From a checkpoint of a small mixture-of-experts model trained on Wikipedia.
Size: 9 layers, 65.9M parameters.
Experts: 64 experts in each of 9 layers, 176 SwiGLU neurons an expert, a shared expert of 192 neurons.
Training: a variant of SOAP for the experts, 805M tokens, 6145 steps.
Below are experts of layer 5 (counted from 0) of a mixture-of-experts language model. Rows are named router (the router's row for the expert), down (a neuron's output weights, with its number) and show model dimensions 0-191. Each number is 500 + 40 x the weight over its row's rms, rounded and kept within 0 to 999. Numbers have three digits each.
Before each expert's rows: a language model's description of what the expert responds to; "comes before" lists some tokens at least twice as common just after its tokens as in all text. This comes from a sample of Wikipedia text that the model never trained on. Tokens count by the router's weight.

# expert 28
What it handles: Passive copula verbs. Forms of be (was, is, were, been) after a subject or which, mostly before passive participles; also some table-row line breaks.
comes before: "|", " a", " not", " also", " been", " an"
router:436446497450529469470463479532531468420551514464469497511551492557461549529472490452542480532553535485436497558487494499523454435472485467541469511550476474506527520476523536457476509439542467576476437495517512499488526451524537508555463561404514463530566557431494516488534428474553442521481577545447456444431465496454500534485491518519429462503455535570469515483568541490547524469536498490594465532524544427527459439526495528472517458512534539482474528579528448562472523543541556470501538483510561470504578561470554555488513447504498528454520507565432489471570539541507522471
down1:493448441490466516501481469564484433447388502531471484469527539469502418458485513491545571560539460456454535487417435441464565499527517519459466539525522484466576476420508444467437504489568448517520544553517453513506419487555495467525492519510564490482465512539564466477522469468517478575500529414503492510565516439586536505558474544469469471528535508480437510522518482506541575531495539532546523473550543511536491505548510491457452465524410505518500498532480482537523435533547478529483478482512435521490426512563462540417482527506487508508499462512539415468465472541562556485
down2:524484482537555565493493475498540463417472536497483482546450512582513528455544492452428509592469495543483471455482485531502547453559547434529491455511466479503501477481413521555449557501560482476475518497513549466437478489494499522566543447471513449532554456522487582493399488519569458424581469524599490466521513414493499503458470551482481464494561542490494546483538430516511548573510552469539509522516489588466537502503542511476500510487476497564484580476506480490530460470520506493549526550574533500542555468521513533520531478540480469434531526487463469611490550495467458512
down3:522475503574492473496433463514505516502441523533510559556446437489498442444455515531520493551494476441426475451504491454495482471480529522443482521527562534570511642523437472501539551502505533524488513484584553516507431572446538466557522493537536556559499528516456540493520433566524470457489460466494535575499470489471522515421465464449533495525483475466513516539516460520428430492589472465478475510453504538561505504537500623542439514533531497536501499488470527501483509458517474465576482480547485450440486557496526463418521516544460499523517511475503519449496489590562473468
down4:498467488511484528561459468452512497504528510458560551554460426558437518503501431459487453534522568427545459484464502492459507470551532470546491538504465475470509517512449562527489514474510511560542454531469465504463509526471551494490571509505528467583534486586462413483487501525428497498537510486543537506533529527451458493479531474527585506476494519575497481454528461442547508483503533432532557527484516527511490572487573573497492439427472494432500549546416443453514583437465506532503500481498541467461472498491437523508570484498574425534422473516464547548538572494451505572
down5:518488495525488523615487523502515514515458529522563508482481504510449552511490516526557506528450486469581525515555451469452567561504509466524483491510590539381505507479466506520586538536511495479463481503405539499525540465466508554467565439461466540562527511467630482526517552488542465517518438472541504478474489510528508473504569459539489438465494534506484434576439542527591543477518525488447461516473551536524544521534472520602495457461505541451493515501548529464480538495473590520490515557506540495478471553446482501448469472512462529490389500502427483502553526516500521488
down6:506522550508467489534486469481472562487497519555462522479539444605515480555517512601480530488537495405555451498534531523437478447492503509423543487482528518477528487527474466519525512493499467456464450509516538476461541452485504441487456493603523530511495439432532544529416508449545502543451512497520541518496465561526532505465424555489441430441459613476542535459518496559558496518548492475436457469504483438504546518493454494523475476505499519531504516500524501506504477427464479483514480416523520475478547441513499571467485454480572442549467585547505475535467507516591568424
down7:483515520547493500405537492507503552458494480498387579508487515476391510538523457567526519434495526483498534438529489528473548603518456542516464488493516486519433514514490482489501522438476452489432493489566468553505512460537553534538458502477520516556505484453514500521509468454469455516565555574541457459488439511415505471484489509527502433542538511484485581473504497474488449503525537515476473534435471465454543522477471459498529509506531432509525458514521493469474513442515526520481512501451502505468574485604557528459449517456454360509468479494554511546416465473546467590
down8:598499549568507461496498439404499453508505523496497502468412507490494471562440464467440498490478498518526551501556526559540514542489518570492570492453467528550574545507438507515427498476495484412525528422546560451476488536457578458542474516384531508449464439555527478502529474491455495474524530458443420526506504485472454524455543565530466505534563506570483509467519436539451529524513461498519582504555490473556455494506518520445448498560455497448510487510485458549420475498559473442519454514496476552510524502488504434545478497492471445549518518488465486516508424477526529486
down9:534530527521534500516575424517444448423515453510537552455568540523548470552487506496496463530509446501466506514491479517510506447459525509524482518483522529489483475525471391557517509438600507508535451484515533526491538539445483490563508521559540422485486486504529518544474552474475495549557492558549511490444440517524587466566500469461486577439567488443558498488469469544530518493545507522470517484570516504479524438450523484512456498424460494463482543473427462441489469458556493467508402474537468465594504479457541590468478470483476541411542477523507499508453444505412483494
down10:518534556577549504481486464488544471489460536483513448477496508502571415523550452461477533490534506479611492457475394478470520476479543491476541473511490471604578476455506522480542510543518499499501567572458500518457438512548556526505577494529449421603569470502456525476412518469481532526482540453573481459521476472482501482482481507496549484530463567478485470526514466469431460529474468463457571558492508541535496536480509523487448525459493475469539505481516437458494451528458487520534584478437590423551524518484449543496541525486447569497472482505453484536515552546473521501
down11:411502555569514485522507451514517595579508484521531481513517473498498588455464483444452536431490470483390457499489539614472510486485494499457592482550429477538469447480527465475487548568490495543543521558472512495468490521473518505500453501492484471462536498461542518456441503507513483525354526441459500558465484503498474532520528478518461516504498561485481487482597492483587498546490495523511531464523534507518542498505482505513499500504527465488491523526485533534456458554500502488533545542497460557554596466551507451516542534484478439491474501506528466493480462583589614559
down12:496486525511499524491480472480471536506508507584481484552561530492490581487439531563515477456560476459461473459408505522502473521569489488517546442541443442493527477451542528479484550463568496500474521513524551437487536580521466539461462480463588484522489459475516552546544504528485468433510536445531534510455538563418529390517505518454500544482515521483476586463511548486495528527557517564518502454535475486472464532436518516444461510451420452448554521491543427463467395419505495462494479466493411543460494468525499491576485507507503504428443438494492474461538546502521541506
down13:562533467524492535533472569513539537446548479494445433539469508548537488600451485586528449510489536501492472471521488577448575554553517642552591499486453579518586416532476450527481533463519502524577520545474465534504547489485522514517519545561568511536482490509460445585518518407504489494458524509454529440542487481501511504516547488480553515500434542501497583564514481495499469484516497529508447521480588502505516478515501484516428488509474519490496528481529466563464564583513444520513496470493494498458484506568519510519536502487459438544539480545435520498521489506561489516
down14:445569488459527485500497566539470523542537548442534473449512541495498466530591442533522510510520515460501514496491491530475548507563483460449548439449529480472462541491513532559462567584540476467468496536436529523525540478460515501509512523481566491429544539467523445530460511513440459497531472456522529442517484448513474443496405511549454526467536529508471453479529576487520512559550423490591467580576449570512539510501456528412521491459534476461521484507526467517524426526467573430558568441407562422526516503479516533495484496508458515441498516495515502557504481537457479523
down15:515484460491440497494553518546539478513391508520506438533387497490533493532497518463499478505516502442430451447480459448559520544516496530541467467478517534463463544520484433513535527502502510481488423502524608524499521534469418443508556441518508492492452541522442475511477502577525541562559462499479577565561567440494424476538527459543498550503514530458508493453483465483511497481493489437479450500449429489472464495454508488506512447487551533381540522564425472434512470457479484536465558517547490525522487451464502460499532457499481541503483525508550436524497538496412588505
down16:522509564562472573493425554492452484528441517455527404473543471485527560397507482490458446456515405462547433489488511447510531491441427513422539487471514412428501503561487541547463453505496448462524524503494540476556512518530479458512504502480532430527539495504544506525471566491473528484543444436555476520469541442464533587462514516529466534550480473430428459477480434539448489495491559494524509531424464538523537535504528490452455534537533475557476502518562544535531509513466531566563574501475506571473454486517464487478475559484480484483530482525508567491517455535512461465
down17:550453477477518541500475510472514530493439481520500536519506470477477510474487513462505526441507528532490533487487450420435523597509479546501514451467514519456511495552493471432495498469514513519574487474458511493501465509566470559504469479500480457498520465490524433508568460534483510410484529568515477506545449405537488571483516546472481481409450385512507499438460514548429464495577529536540496548580474518379534492530467474516424422472426524431511504537481490472465525491433559524523506499502544448487533477488485576539588501459428541461478459493477549530488562456452514468
down18:475480515559532493447526480485518501508506509530491434540541522515537479550458483549454389575533596518514489547453526479508434499511511526491503547474430481463535422442489478529499546484535532445498519488543508478516467501540439427509463492491451542488459487501524549528479471466567489526490485501458495459477453522470436492490570477537498521497466442452492483501488490497497471540450456417456441544551349441581492483540450471508544460471518496529555533503494483499508511520541518547596473476547523556522500456382511438523443553522454531490481510520424407506520479551550472490
down19:466499602558490516510522553473479583567540502463510521478499472503524520421469472537493578430433519513488528599414462453502473450526491451497436593548522502498537477490504487476543513472478548490503483447502536505464525462442461509522558521480520516486459478525528530478492452553497513421577419571503517546475545499401427549475471467538489540512525471505408496562536513446481531493550488556516464573463480531511552443484505507476555520448495554524532528539526482522474543567567501447603511458495450549483534529477516512530465495571462502489500490524444462531509556461481508494
down20:497418496557460386402469521536502522499508442488482435494517469492529459555465471429513461494508521516483488505516497444510458518516466408466489528486510458400556520542418459515487524475520488535515520523474489520606591510500471390564460490548493559461466473512459542521465503521482452537495552480594479442570429473501485496492541516547425497505531506511531502506459593484491508452475440463467559450509486553457472454494441542497494553527431476477516502498500531427528460536435540512494479481496523541558481452502517439477460544496540497453535549506508443548542498453489475492
down21:512495537448452491498506528510572466523454474470518556519487479520458483508516504485492435460429535456549504436517433512504511470534517507488507460540503537510513468572490548471551507433445499476450571554537552474447498502461472418538501468504495487536459452569478459482478579614481523546543522583513510500516477434509458413521436447489506507539570488533562460472472460474548511508557448516454554489487472544470505467445561538532441466544365440485499485524451501430514508526509470493559510523478490513522418421462481556442458493506463456492497532549464482560517469546513465555
down22:435593480504503510493485428428520538449466506505477516483514502484434529503549626545448464528572528458502540521532482549482527503506548468469492430464473467568465472516537577532528596479459475529486504489538492502458468422517482479488480472483553476409561473471516439563472509518434507553554474539469470452558494477532491541522469473515486558514485459481553511502484524494511487527526406544559447515484508571513593556546552518503510516505465500487561421533490535497496480567492488506463503500502538439439469444513478439456515540394535477466581488461516461521481554479542544514
down23:510505510498553435531448469464515480480472494488555525483457495512573468495505491503478493481473513516508528475464502461510477504501542588430425461470498499497513545530510490545485492427527481554512492468440483491544451498487513560572470485525504459499591566473451468468538497652519504511606503576391478512535514516543502571484498414447525508500425521432472481499476501507481499472545476435475558502507393466560473573517528532529482506549495515523517500487481475504457448505510477531491528628515407569551554551538504524520517501489491579507474490518560531465498457477451522486
down24:508507544488429413481541533459480511543419461501486483432533475547485579486481503528505463513546491540469466482494489545441486558583498524491536525508536561528459579463566491504465580493420518579464500449445520414467538482505500491473444510533512505517473466547542483488506455523479503474481460480569486465507492519505488487438504473521525437497541483570490451470489605517506498423589507561475490544508511516535436576493534489501535486446540526527624496505518518476569561577511497499452485465480534511510600445486455551536512552459544522495527549545473502499426516482476475446
down25:507510501538459464486578547526500530547457494513423512466505443440482527488507477492523537443518496503610477510433529499451480480534568464531509507556505441451491536550503461404458482474564493497466478502510574508520487562551529426435554478467483504438530480452475552453513511426464489430519464519519467501480387448524585475510493486492533475480543459559528507453507491490538439505469536560499503491508530459502459544444417505508482529455546427475497469505501519422498546546537547522513509606533504405479470471516526517494555437512524492547503487539484408463537443498528570495
down26:500552513503461468467516497490445529480455517452515551541529532476463462485564503509542556486507512544516514553505547491490515475433496548450469516460447583472552509506495502493483549430505470531497494535507489553485472523487485518516506469532529530499548599477576540464490478448518528563435470539507507462517465501478478487501460533448480431425466479528461497497484570537455446588511518471573499472480509511431584520489442564529472494493486577489438578477488577562562506550518494515574502520460522428460573466535515540577464552486586552469529530528554559542497456378540502504
down27:422572505478487532498492508486468459520417499575437477448585473446515517490554415443536540533469555512473461462499563451480468522432539509538487472485536532539421477472471465515467486496455501482474476509519472570503456499538565531546483542524512556501532523515458516529529623460530442531516472481440474512501515583502475437546469535517478511477513419552410471512501561470462481521589501568499508515488463541464523458485518490457530541525531491406520453493539520467527530514493601477482390509521565475522497519461543450490453529524533526455537534425470507506482495468462452526
down28:576506470529489510507570503568470499503548434547495519475530500462522514535451466487442498490475458508511481520489482451482507462518506491512502442507504437565446413492537530478529496534549585511553474528432488422472513546505555430479540446399504451429464487568477477553550536495481553495443492499517560516476563491468519444575539522531532472509486509555500523561448489436532488443392444500409487429403520550451509500478527559523525466447545496531502477453483493403518482500523502505493510491445504491475474461460537545479465528450414549486518498515487506530485479481570436552
down29:555512557496449487533475535525514518537457441466489558525517479501479496492444524469537504480513508538475434506557447505594538467556450506430532545446465402532476520425473494543465504482479528474429491497518463513571462481522543510492461504407548493435445525567541553505500537523512481535478481572444538537484585424542542498485522498571457491496512488426478516486447472503553545416463535466483504487543557529466498522535567445436439477496487514489475549575510448480470521502471533475496490554486468526518452522512503611548469452513430509404546493423458490480481557513490471489
down30:525501528499555482525524475458511495463495505470522482493470465502471522420494527522496361547517527535543535426523501562442478486498516510490446459550484498468538558494566495483441459503469522466398466503497552499501481483497519514491484537506498573486487491495508526570490487481530441541491516463546529523493423489498444512506467580545413524489504518427528546468456532452549475456507502514609477463515545533440496575457482489483468560580458521541506422479456492478488533550517577524532461467488469546542422518512500439577524424493558498442533423577493464523495485484435581547
down31:461567501542528524509496494515441614491562443565501479526492524480511478511427487470501510520483478512488472476445572562507537473520582500521490428497494489482567511556472562455465489500479480494527565511411441442602503532492539386540491517514529516516470509452527493512547511488595436531531497517529547516568527497491481458448450498480466516513475524526447570522491496532499508538510471564509423506484556576443530588542481475506482461468414451419596464495518514516505502505480519504509519469579506488467503436546507472477579466493472520516478575541501462487484550502510530582
down32:425557535521504498530480520474530471507541495544532504502575553461517473489453519542437480505513487448486428379457488465559505509508544524529506436574477498426500511523520490482500414511478479467491514405484473524502418474491531541427528524479489424407511532444448425477528457491493506461551561522500525484466451494497554552561554510485559533471495522407488522432517473551557542542447476550526503480540500487411570487534444518482478499494504451539518447508525513512572490463474481462457429501426533508597451543435510555515527477488472513541465500472510559506521561522499509469
down33:475521481540525458536497512484540488485536450443451481586501480517510484506532488555522576444481499415484436600507515452513538504553469547480531488513470478530491477504502472522516534456532406491509506470550460462486453476460508559503517405468433536495512596467440504471486534474489512517479476419523573509519454529499491527494487542454516487500503529468506450460521505570489504452573474368584556514548450477458513523502482556469510522540546444491467505449513507454485480463588494602468470528509538488462501517495435484558455500470424617445504485492511564425507490493523485527
down34:456570545467520467539468455425511468426507490518494471544522554430489494563513471502412522546477426480464471557552517511507466501490504456516510527471513447465479576560459494526499525564535444474547541503522488523515478513556498563494528505455508550570528544430480524478422486532499502597504511518520443501563485525606479527477516500485497549467496488481443452494657517500513527502532439492494523457468506485446520445554460405563570478529520526498532461572464475464540507568493492552521453519499494545451457470491519506544610490517483569486504530510477464452503490547501468479
down35:502459508530549580482517466556537449484512518479509562516571535479475472490436522483461526514553456496430514503491574559479523503522524514489478448467516477423485558541534521493525530489446541439533533493533500459405537498528433570471467539462462522534525445519458538491459492473482579551429492546507451513551436518436548390514540497449467472574531519478444539571450487497569530537512516463513588497475515499486482520476476513535424480520559508437502525484549452431483520420476501455524545481565507438456462478557514486521538440530465548565516529522510407515439481528494511490
down36:595454496538507465450522479544493562616448510489497576523507548459500430540511444489562522491365484508494542513527490569543455555469520450475542463458451427476539530493513514440496545380498523479492451469496506534459482541535521513478503465532533494417505567522509463511523503537474483504454538525513593469467412555479508522486535526456487445421498491586466538530454527518498519489435469494582549547513503481562462533440457477492491474517508544532510577509511498477438479489466524528474476554506488503479526505513458506445520549480425564534451436521511494456514511524503520528
down37:452443520384488517470443483435530438510477539448536455426421483490490507486471540523588530478384474533446525484512460611543512502431514517509510516511501555511440420518506588491515511510463473524533440527452547508445499559541471501535541519492590437547517493439413506515484449519493535509492466493491492494501489524513491494488491593511428482517488585547444483515395476465559535552529478483541518530494503457530560419491501468502454477516473499484460535507507426485475562512570505535487490510483530421552516535518497556529462486483513433491449507481491473507450494485473492509
down38:483487421497531430481506515503465364479509549487506445533421511457484547403535526481518478504461481600517516565533446442467474461464498537527482486540559526497492543539470458517497525497446474455476553421516524486463482533481482510515553521488501490491546482417512597487504466574530573488456517517524522549463500507507524507498549475489515465439472544510509498508480539442518479486486507562504434474494540428573457529490463490565552461467479539571542505514564565465547467463554517399559561442442475472485481473492497486551467567561511553485553558527550497518506502497433512524
down39:524535512545542499554502505393495428504472436466500507502448541575476558581556490571521401482540494573536500515515525600529472422486548483516520511523511468447483421480555524582563460505543512472466546432489534508518542457492475518487476470463458448481548509434463495533460485497447460548536464539523496499471487477492463514517507485502541523495528503504552526548507457454509462528479519432394488539530479510439497514490499505513519554433533545549409544478469475493469505489442561534524430528529473479556489548545461564509438472526565496449489555508413488549512540562533493506
down40:514482486525555458481433420559509521499501534464514527493520513425511548567518580492471500539504516579447435568545448572510471519457511514496491475455454554536528531467534489500489489508499524558506481500553540488492543511499564463513473560515538500519540485500547452481523454583465506521527512588444514540544543537528574535528483518507482532494498549532454499448540508543484505543514484543408506525534504489461530418562501584560607556466468451508470483581473535487509480600535487533431556537568541513564454508569521486547534518425442446506539473530506461490491488525457542467
down41:461470523469481571522480552469456478497514494526479513495481503453557506536490525487496545427501532534496441507500511473479451472563604519570468563481561553513515545488521528509417574403472481511428457500527495525504533480509519452477465438421487518582518503502536488519446469522483486536470509453473489506549504481544461523572401527536560487545470538525549501512470557521439500581579516468534539491491426412551479516485427556487489551477535537473490531499467460447493564507475517486484534441501494483450468477575464461518473553494541523518592504545506507539552421457403496516
down42:500505475548483483504427631522445496467512563448488495510536492480490522608539412501515497479436481500535483548471544513527466489542575519503502476542407540466431526532472606473503479504532474541473483513529442428555476529482571513513508476515482552522477431492543565528541492524451465464523454440557515497497459450444501518450489521533520458537467525531512500482415515516519461433509492499514519442543502539459495501532545543478455488419462512491466511461458454541573531494545485470499434462446447459509410482555542503435560485468474459481463539535481497491514478510474520385
down43:461512485466472582538579506527453483522451507522522516568509506497476452518547487521527551484582610451570523431478523556478490503464458506481497494527460458530524522448558496540492464517562571521556443512460527501521450455593500543466480530516544502486445488427502488470445497425529519551496552485458483458489547502529560489552492488526480525503425487478491423532472532463467505425527451444608486485501526516498411458519509478505518449483545494471540414514565585508563544510531454522450488494483486545566500557441535504501523447554570509482477465442487577502514505523506527550
down44:503549467536481469441492462479544492529521525572533457526539535516537485568479562626460489507445528437509489496570412460568621508556537474492527489508521502449491509484490487447536437523533528448519479594509446534488505537511432506493570543530477502582506504524578539481503536490416486494544508539543458561569460462511461509519555470451478466512526444522460485454581536467467537495470450545487503504552482508441542465525498437521496498498583490504486506502540483569562547527464517443445494568520469469522449542462518520446514495462495466424485500488437462508436501504477481528
down45:507479495419463466514484471539520484427487482523443448477531547533475452480553511469493443533486485523491491469521558529496497533486516508547481491454517499452486493494422504569480571485459454474452470471514466378444540504519486492435429484558471527503530524530519475510368512538433438514480502544536532460524484476522533572461482456516477469429567489498531575451500492494455545507490461506443529485485549488497519404446472436491556499556504551512530496481563531586526430525519469489520454471599494562495524547543459529439499491519458567515493478517523511584523462469605506479
down46:501487480536484539464494483500489466505519423476467489494507489542489515438472478544536539491531570504600511569542461482471540499458498515519470551518508490478495544479489507486521566466522472451488601511452554604526466462484536513462506561482537476468477516494559487526505478600469532482509506559516448484482534450496513558501378490464521481436490499560460463526475563467477518527540451444531554513561497528488580490574501500479418559493471504575471515413459436515559510482504517537529479471541484465558437509463460470495517457513440572603559509499457485518439488505504396540
down47:468482540440559469575451495491438457432515528502519479520469440482452528432540436475480578505545538492508466493523469558507490540535539531456480475529534503497474483503431523543415489516445474508521530410464460438513527480521491535507460511481466408510532525504495435480525537510448530524498452465573476506455466443515537495588446514513482521537513484523501483480458530565540594456506508534510488533409521564495507533477522511477524468465443434466502547420541525484495528442510551460453500537521475478433451542646521469450516509528528438526451522492542511450536470497583480438
down48:524458447525513511472509557485477508471516517517550467514453507493462457513537508533465473546441504522502486516564527538440506519509561534519486486465513494480474520442518488592477467548528549462456514517523520500490496527449454468461466512487515580522457452512524548515448512473549493527468485536482445470453530490475475452485502571595484472456531467488526476499493496569429390391490416439536461457492466485476440604479516521456521513585458417502450529492553548523452461549471457535545495434397409512491470524500465534506543499559461481530407445500458425455529504501497535476
down49:548502541487536504529503526503512538533445516547536500481559489491407553508493531514558467495524516550601438526520445480521479470492469472488487527481582558553491540503423546474480469457497476526533519565494460558511427490454503411488506571492512549517506527471484528495506519516549504527474407499496482498527539442526488509562551481529433480526432400441452550520521567474443496496525497505470468434559442576520485429484539504540462511422543507479509542490542484549524472509502499491514399500433553495437567470459515473476580530519473415450512450507432472489510571523533548482
down50:503590473496473488449509504526546433553477557515429568510464442576525577445431535489435450465493487432427462444534486531494510447518470453506503518459527520496489498522433546458418507479488549482486527486522514428575465550576500510541512516493433467488505536508475491532421528569518511568545530515521549494513509445488569536514460546526475518534522492513491478546456511482547507509557475534511472518452522403455552543469535438523535461398547569515462535571499462489483529507487498564470502489551431484488464457462458595481475456500451511532449459484518505520435464510519521453
down51:545508561489501516474486486471505426495474553391455460540506507480494458526521556545543520514585491501474549507618496516557533458519486480497445476585516474488469512524575495516509410480527481535464495528427510525468478523445509541466495501448466468487572457414469487469457442490529482510388557527459477461510465551480416547488505487474479407489549497497454472521494546515533528435534519466565502526624552464454516488527528593475507474551493525522512540506474510525504469515523551452481507490416549554490532523491501529540484549521525559517580551523542495458497438533490488499
down52:507579429423493582545525498542469589469547494455518508540508489584446507593514495541522482469517516507488531576491496445468509557450497482494494513497470479407491492482587474400542506543440462524458482499467542474588491496489475474478435526515515440463463462520446442424508491559542568485536441498555502490519476546505516486513407480408491593459468540546487528552475517456560546504503488530526510484464540465465535500485549504558534478506497509485490550515607510535494445547500559444463525488499510522468546481490474486509453514532511503468488556544473556441548513493478464445
down53:545509513560473545492530526540498578548553458504443474403468472521529525475453441532572476540513570513473495569524487502522429507482498544482542468480437464516504551505523537484468430422498463524574433541489510526567485481570455533512527499510525460570504428425562457568485574453467474443422468480513513507542470468466509543502477482447503463453451509437457452567484448462481540555448562460463439519485553472503524521517434520471502456547498599499471468525535489526449566511473515458492489468498530514431513538480517527492532495453535477528555499478609470519506460547495490501
down54:493516444454524538473553530505505531505471522452497503536514454518520484450537476535548446445587472497604624515428510544508533497504532514501531451536454503462533438488555508544529487485519504534533481464440426576479522515452439508468532448489560515544474515449533497523544467599505540547532483509470472494492472486471505556464431498553463413412484467536479452562508528484497588491419539507510413538466521472392540566526536512517465512476547539460522439498480489570549442497529477468452476512492456481483467479485535493496478503530460490526523510514459485569484505553545412522
down55:508498516507495555555500481530544462511453450545499587456499529497394509467556500496495532470456499450521545401453482482553566526548547489458502489518505481436491546549537535521516447546501590421498485568463500529509454515508515594496486469468566554475472490561471501532480525551586526505476505581504573464533530476510479485438507471460523493519521451449488448536516491458511609536560514438453563440504486500511467556550488490447518548486533561553494506514492534461580478437471508497536546440547492524534521462570514510382418473510510493529511510464471513505503536527515526518
down56:445478577529473481517427440568480459475523488493524472486464470521453570540551506493427494501436436473514428510447565459467517488564525486481590479528507539478520503520590507457488488514467510491586572497512560498546541459476447563469475467480501522531538560555504521550501493481544522473464481483529473370519493491439434443508399490516489512425495498499500502489527553474516480473437499538546557537487467512559523458452528507468461478453538444493547527506493521455438510610457463498462509466554463514559530498525480455458513485594570488530530548489526543476521450509502509448
down57:481519451536530568472537517524503452513468563506366488502463479469525559526522440510508509490461378506519491468464518416553434471536496490480618545520529476474491407476460518505412473435484497504519470483470481506469496480511501536446507529423462526482475483454515495563469566515484502520423525489507536481540494440520508519503492520470486529548474458486508551542477566549519491470555463479545506533549447412515463472519501551456465486484510485472500419471450456606495451493542427505495552539526513498486538517459500540406423544495464493573479510522434458499499488490562459530
down58:510447539456546546429490465556440492548488511469528416522532584513578510488485607500489508468536479434521528474556494505594511420513428465452509519507499508491482531522533534513433452513486457537448538449480579473478540581462508438500473513519522529438502539493501527576466508494537475529503503504503460518472546465474488525533535624507495448494539518503451572563496492463492448484582500487572545523493520537480500506608531476469425480528531496461433510448542535470508513517484506453439494545471399541428524504496462529478545510542502533466463495541475522505575443493500496488
down59:519525475528460522560442549494548520449509459507480471540456482490501459508492486487494520485511551457453504512579438459459619438478460487534489497490544469492476502558472533534530500558449551574505480499455494446542501529558513435474476485458511482500465581435539495499582464513547551482504411566494424505491531453518449474450565527504572529544520531527500428545457516494557543565515460577514492518486478541534497465445467546501487490526500470519446517464468487536505412465519445454511518530496474472585497595499475490522464536490489566451513538500429567543507450561518473397
down60:537515464535565526477460516534502526583478476522513526479428412496493584505533491554402415541543529451535522483523469554494455495515538531496489465496494455498523508493507538412505492493512474485464440481538506536505497454550458527565541477481468487429510503530484517483500527466506506515503464431504650474509504468516490479484545488566453502497463489477575564511483503555526537605447427529497537472538553488542482478481557529539447511433487500474550513506451507529475526440484465508475489531414511486540418513479446466420532481503539547568495516520505499552484473407571411532
down61:435472507508553499487483563545518510432468535484506521493526535509543524448525454535426494540503432556429594447599488480480462523515498498554522471502524451470487520423526516498516491471505535572479479572473446504579510538450422521465490516540466426529495579492479432427533460501532539452544566472491523429482480594495559575500515514494530428479482558467487470517486542481508487508513491493496499483505490638557503560514481461475505484473457520519489518446443489509415568481456500535557524482475477480457455486427510443566540469563503488449513504542526475478470463478479467455
down62:546509465423535490499549470497571517521505500518470608409498523521453524499464502479450494531482466450487438528566507576559548475529534511476468455462447540508480486497491452507501494579508488418530412464439482487440464485527478540572460470558521467510510522531579459487536551476482475502540486455516463539609500492542545528492504487437564448551445518530481453513503465500488584510492518486489558464498488550521466483525445521500471518484438544506536540511557515460560522553564541482522530486443477562452512419532497465458599552495570479558574486463517510502504554542475557501
down63:522525518542447453536476554497426463488454556505437468471597488500535420478486561482463558516506460531527454421489499479475514549546535540472474489509532460452517471437500523505404463484498421453506517493486456522465486551529473566540547546569482496491434525535446479496534494521544533512441513533459419535477570489516527484510495492473516476457540480590528502384497500458474591541457489486513611450558478464537544494476570443514463496507470485484517533459527549463446510512460507485483521498439504430585495534518559503522458493496492387461487532511505538492496543434497488514
down64:510533563508519465507546515467479492559470537488498540536530485452548513478520459512507419505428410465542467429502438476522488534513454525553536416500452464484533486478528478584529481474513543467527475538540452574492463537552545485427513490535515511493554525442440544467417464530480439513433524529572429529435535496529609496487488519531525555504489445496512516491518453530569433499413495532497497451503440450440529504508570480567449572500515463533523464472544501490485424467556498508470529427460430487515557502430463505536478519491529533475492524531547535555491554500493441508
down65:559532526533490514480500531443609470487562453509542459518458415452486536506542487534509463528442497501484472554487557492578466509430491490574421548497445487418604518449510527527500491508517503505487494539543496532573461518464528551579446451520473501495522529547583481557571543520511434499468494439536514519522461500550446582522514459509464484544435494455469458513507529589518440544530510479456539524511460480509509550479438476451489480517473595567552546493442603506482489523489454559463464456488532448497458550524498510525466486486483544488455478538524506483542537521458512514
down66:486482494525449467559514548441510546469520551531461597535506513398462512501468534511567529493513485486491477409507521506514510509476497490490481477514491491508464484489485446515583491526541511554630508510479548557502547453456440507528516534501471381426490398510460509480551517505413466513459570446564503468530528532548531503534459445521514508480443515591512472487506536557479446426530472536509449453504465560496508441537500496532493510446415460478519562543480506442532533446539486474505463528453514491469481474467472490472537480522533514539440443513481419553452534531503458564
down67:510524507464493469542456460491550544458513524491493515523483482480543515547579522568494548442419500535505522474542488536507520534467628580357488515568534560517466583508443445539532481494432493638550503478495488453501488557533470497473480455449463508455548539491480480510496440476487499426481520435497562453510463511508527534502495495479532539460523489523537508492510555520458497470556509542520430415552505499474419489519472532492552496462498484493530441511564448490488504454493538530525569553480440487544508516491453452516584505477485437448478447496457464501534535468492462463
down68:467442480434513452408541460497507485521578479520501451578462489470463490538563426455490449446503429516552399471544513484546427520444566553560490489486480503531481512464422542478470499565511540450499492432535470516554506457471535479498521451529520534432510532474474495523462539534471436550528545467495541547445529501515542500607555498482486510456540472477523486495470561489457515514443519492470464505460481470497454467478493479526477479448520483484437482509528439560416503515515435444499573528564561523524499481535507503552469515533582521534490551556451464422502478551447461539
down69:500433458478430529500451530609595539527472445481448481477496488501480490495522529519499517509540545503424453444449447483435606464519493548563496480491465441418486516511475507457492523507460445489573471490430439490508439497524452542564498518529521522488545479471496511527463537547565495479567615472469479494421492487523484406417456472509493502554471524471493514489516554524549483472483431492523533522515531564458548529487536538531505476501453508538520488535507477505538467464461574460527540449520496540486405463458449553476505486551586475505548455501512494511439470505463474552
down70:496488477470493510534462534511434531527501496566499418526498533572492540512533424479512501497518514539577546467507489498461497519544553481549515523614524497417477493483525458575487513512558519397412483594434511397533575533472515560530522511529521506529474419594438426467540465500501422467475423480518477449455489483499544477509517455497534501510522499472581487513463440462504471431503526486523579507481474492558486497512497469512477517551478503524460536592494458548478454502471497516449531591492493563567550521459510490451469523491555497498471484480482500572530483475487501505
down71:526535567559536545565500517463478518489474458508506486520481539478501480609470552497488507527503559512498465448549476458508492465489475476474426487524465485497537555486491461559511458493475393504521470485489465498487487542564498479531473511503472505494482509481423477545562522590480524482592560457513494465455451483484474519449499456523492458551456460497469501491465551520516488551440479442532493533535534553454533469502537503451537467569520489558519565509479590555565538451418524439532503445520514512434534427496478574513494405566603529433457469591449457527510489497456495541
down72:512486510457438506485522522512502614421497531508556486550483536466549504544529504533488432474488496442386571490466509489471445502522414565474507489604525455570493499514455512480464453528595519525455452552532496490518469564480504509500464514503466464436475495476517464538517466576515537468476470474498524509451517435487531558513486473496489535506439575455542503481429453464540517412486509465503520542552473453533563414527504510511513442515436500504523482473486552457507441487466499500478480464582516519517457502504514495508477546557499458613518433480576443589482464519510501467